config.yaml
n_layer: 11
n_experts: 12
experts_per_token: 2
d_expert: 352
d_shared_expert: 0
activation: "geglu"
moe_layers: [1, 3, 5, 7, 9]
router_score: "sigmoid"
routed_scale: 1.0
balance_loss: 0.00124
router_cosine_scale: 14.0
vocab_size: 16384
norm_eps: 1e-06
seq_len: 1024
Below are experts of layer 5 (counted from 0) of a mixture-of-experts language model. Rows are named router (the router's row for the expert) and show model dimensions 256-383. Each number is 500 + 25 x the weight over its row's rms, rounded and kept within 0 to 999. Numbers have three digits each.
Before each expert's rows: a language model's description of what the expert responds to. This comes from a sample of Wikipedia text that the model never trained on.

# expert 8
Description: Auxiliary and main verbs like had, has, became, won, plus infobox field labels before colons like Recorded, Elevation, Category.
router:509519464450510472509524478524539497550481530481494505513558482474527518471459531471463531499477486482488492439478544504530537528509509498557490446531515509511514448541472521541501444516502512527536480491499496486487497517505441520494510492540549494445472486471500511487465483503502445483531532492505503494463536519512486538514484500502475462462538513484503469474510485468533497522490

# expert 11
Description: Prepositions like in, on, at, during after verbs, plus some mid-word pieces in technical or biological descriptions, such as montane.
router:510518508466503511489527480493524456556531494514509491501524476474526487510497515491505486483469472498480491494496517506538550516479508531525528509531517502502501485490441517514512492541497501508523488543506502509517476493469485467463542469496538519465525506463530470490481499512485455490536520484484540497463534511526499481524525465493497469505461514528492448519491503494523545496486

# expert 3
Description: Second parts of place and person names and country codes, such as States after United, York after New, USA, France, London.
router:481486462494496518504505514488508523496543498483507523519524502487541515514519474479525524486499492509510521473447512499494539508498511462542455459527532498526529493523454503503514458526468487493512515513508510504516500510466453492480586490520485508489512469436513527482454462494459460519541523492515511497469499508501482504543459530491503472466499510509517483500454523491515533473521

# expert 5
Description: The and name-opening pieces after of, in, at, starting foreign place or person names, such as the, British, San, Suk, Pak.
router:504480471499496519477539511503539522530512493511530495496557465488490497495531512551520475506468492484526514528509523510473545549508507503522505477506508454503528517556473507493508447524488493479528515482508507481496488553490462509475531479494481511478508499455485501479501467478467520515547503478494510484506505509491517471507503471524492494464480498505522489459490520479498539524490

# expert 0
Description: Content nouns and word pieces heading noun phrases, often before of, plus table pipes at line start, such as population, part, km, President.
router:518478495566486535524504504524540476502556513514509505510508523482494513491505523526491508522480477472502481460445462479474538521511471489487520484497502520488507507495474494501482476507460537489561521477503502473476499553486502439476529512520514481459522507442514504471493492548520463480522547476512501514510504511516508503541498490548472479503474543504517471493472497470505525502480

# expert 1
Description: Pipe separators between table cells, especially after numbers and names in election and sports tables, plus colons after labels like High jump.
router:495487511513496488481495492497519524506527492496503471503494471511554554500514537511501504503487461499517543493462504469487516489504494514528533520517526476517492460495504548497522464498488550487490499528524512502497458539495481488473534489507490480495512442479492438504524492514480454477510499509529482522514555512491508506507501484487485514451496473516518447501469529450525561486483

# expert 4
Description: Single digits inside years, dates and statistics, such as 2017, 1979, 44.37%, plus month names like September and January.
router:477498462455460535483513498521547524499540474498473508535513459495523513497489506518513495490458495512480501482466513510481514523496502495501508460541508492525511488550498516508530488532483511484507529522490532510489503498487522521520516500507499544474482495474506479481429488527464519507534514502526512506518535515511524489517502507538436481461459499503511458519499494476509541522515

# expert 7
Description: Commas, hyphens, and, or, with, by and opening parentheses that join list items, names and clauses.
router:494483481514479494512493515522528536511521537491484500475509467467504490518483499523467510502471514505472523456477488511517561513492498498510525493514490474523498514537494517536474494497487532432537489487507524487480530527501514498459530487512518468440531494511500454489461498514472505499492519528530499525427577506454491503551468449512509523489496487502521458486465531459514516471522

# expert 9
Description: Space tokens and leading digits or capitals starting numeric table cells after pipes, such as 100.4, 252.2, 10.
router:495483493511494544477516518530533508501544481493470508519534522515518493506543508535510516491507480507472535447457514506530548511517489476449494484554537510497535523533472509488492486487495525486530502515497516475493502524459493497514510472514523516493519455474477504504515455496501475487495524494542525482470543525511506531523491464544526495498488478507492514492455526472493491517482

# expert 10
Description: Articles, determiners, ordinals and quotes opening noun phrases, and == heading markers, such as a, the, another, third, ==.
router:459534481490516474492474520502479527496575488527528499522484491478542526464511513555487497544508520468507514474499504491458518500498493513494489444564495472500491524536478514510506542514448526527519531528515553455473508502498477504476514503514513471492497509463508515495477455489491464500546495535479535500495525537510516531515457526498487488498529472540518469500476530461504515509469

# expert 6
Description: Periods ending sentences and abbreviations, closing quotes and apostrophes, and some mid-word pieces, such as Scout.com, 1989., unavoidable.
router:484507442488518528486516513473535503504505516507510527473507490502521495536495494478529528478468509488489533479483510515525541493515469542535516479492525498510503509561492496530510491505495482491504515507497488510470532497469495529459529485518483466493512471484500492508487488522486505546496545469507504501499522483545528496546504520523506494517536484524508500498524521453517559517509

# expert 2
Description: Topic nouns after The opening a sentence, such as film, team, album, factory, and line breaks closing titles or list items.
router:526507480523464512505499483481495517508536539506464484524503517489502518513512468526519491512509511480484487433467518484538507492517502479514475498510528466553515536525461505504507488526462487506542493509488500505524473509453478483526520523518492475476501507462496501498481492510517449475516551490517519496462524513547484493513504496566496483456501520504480489485482512485477512527483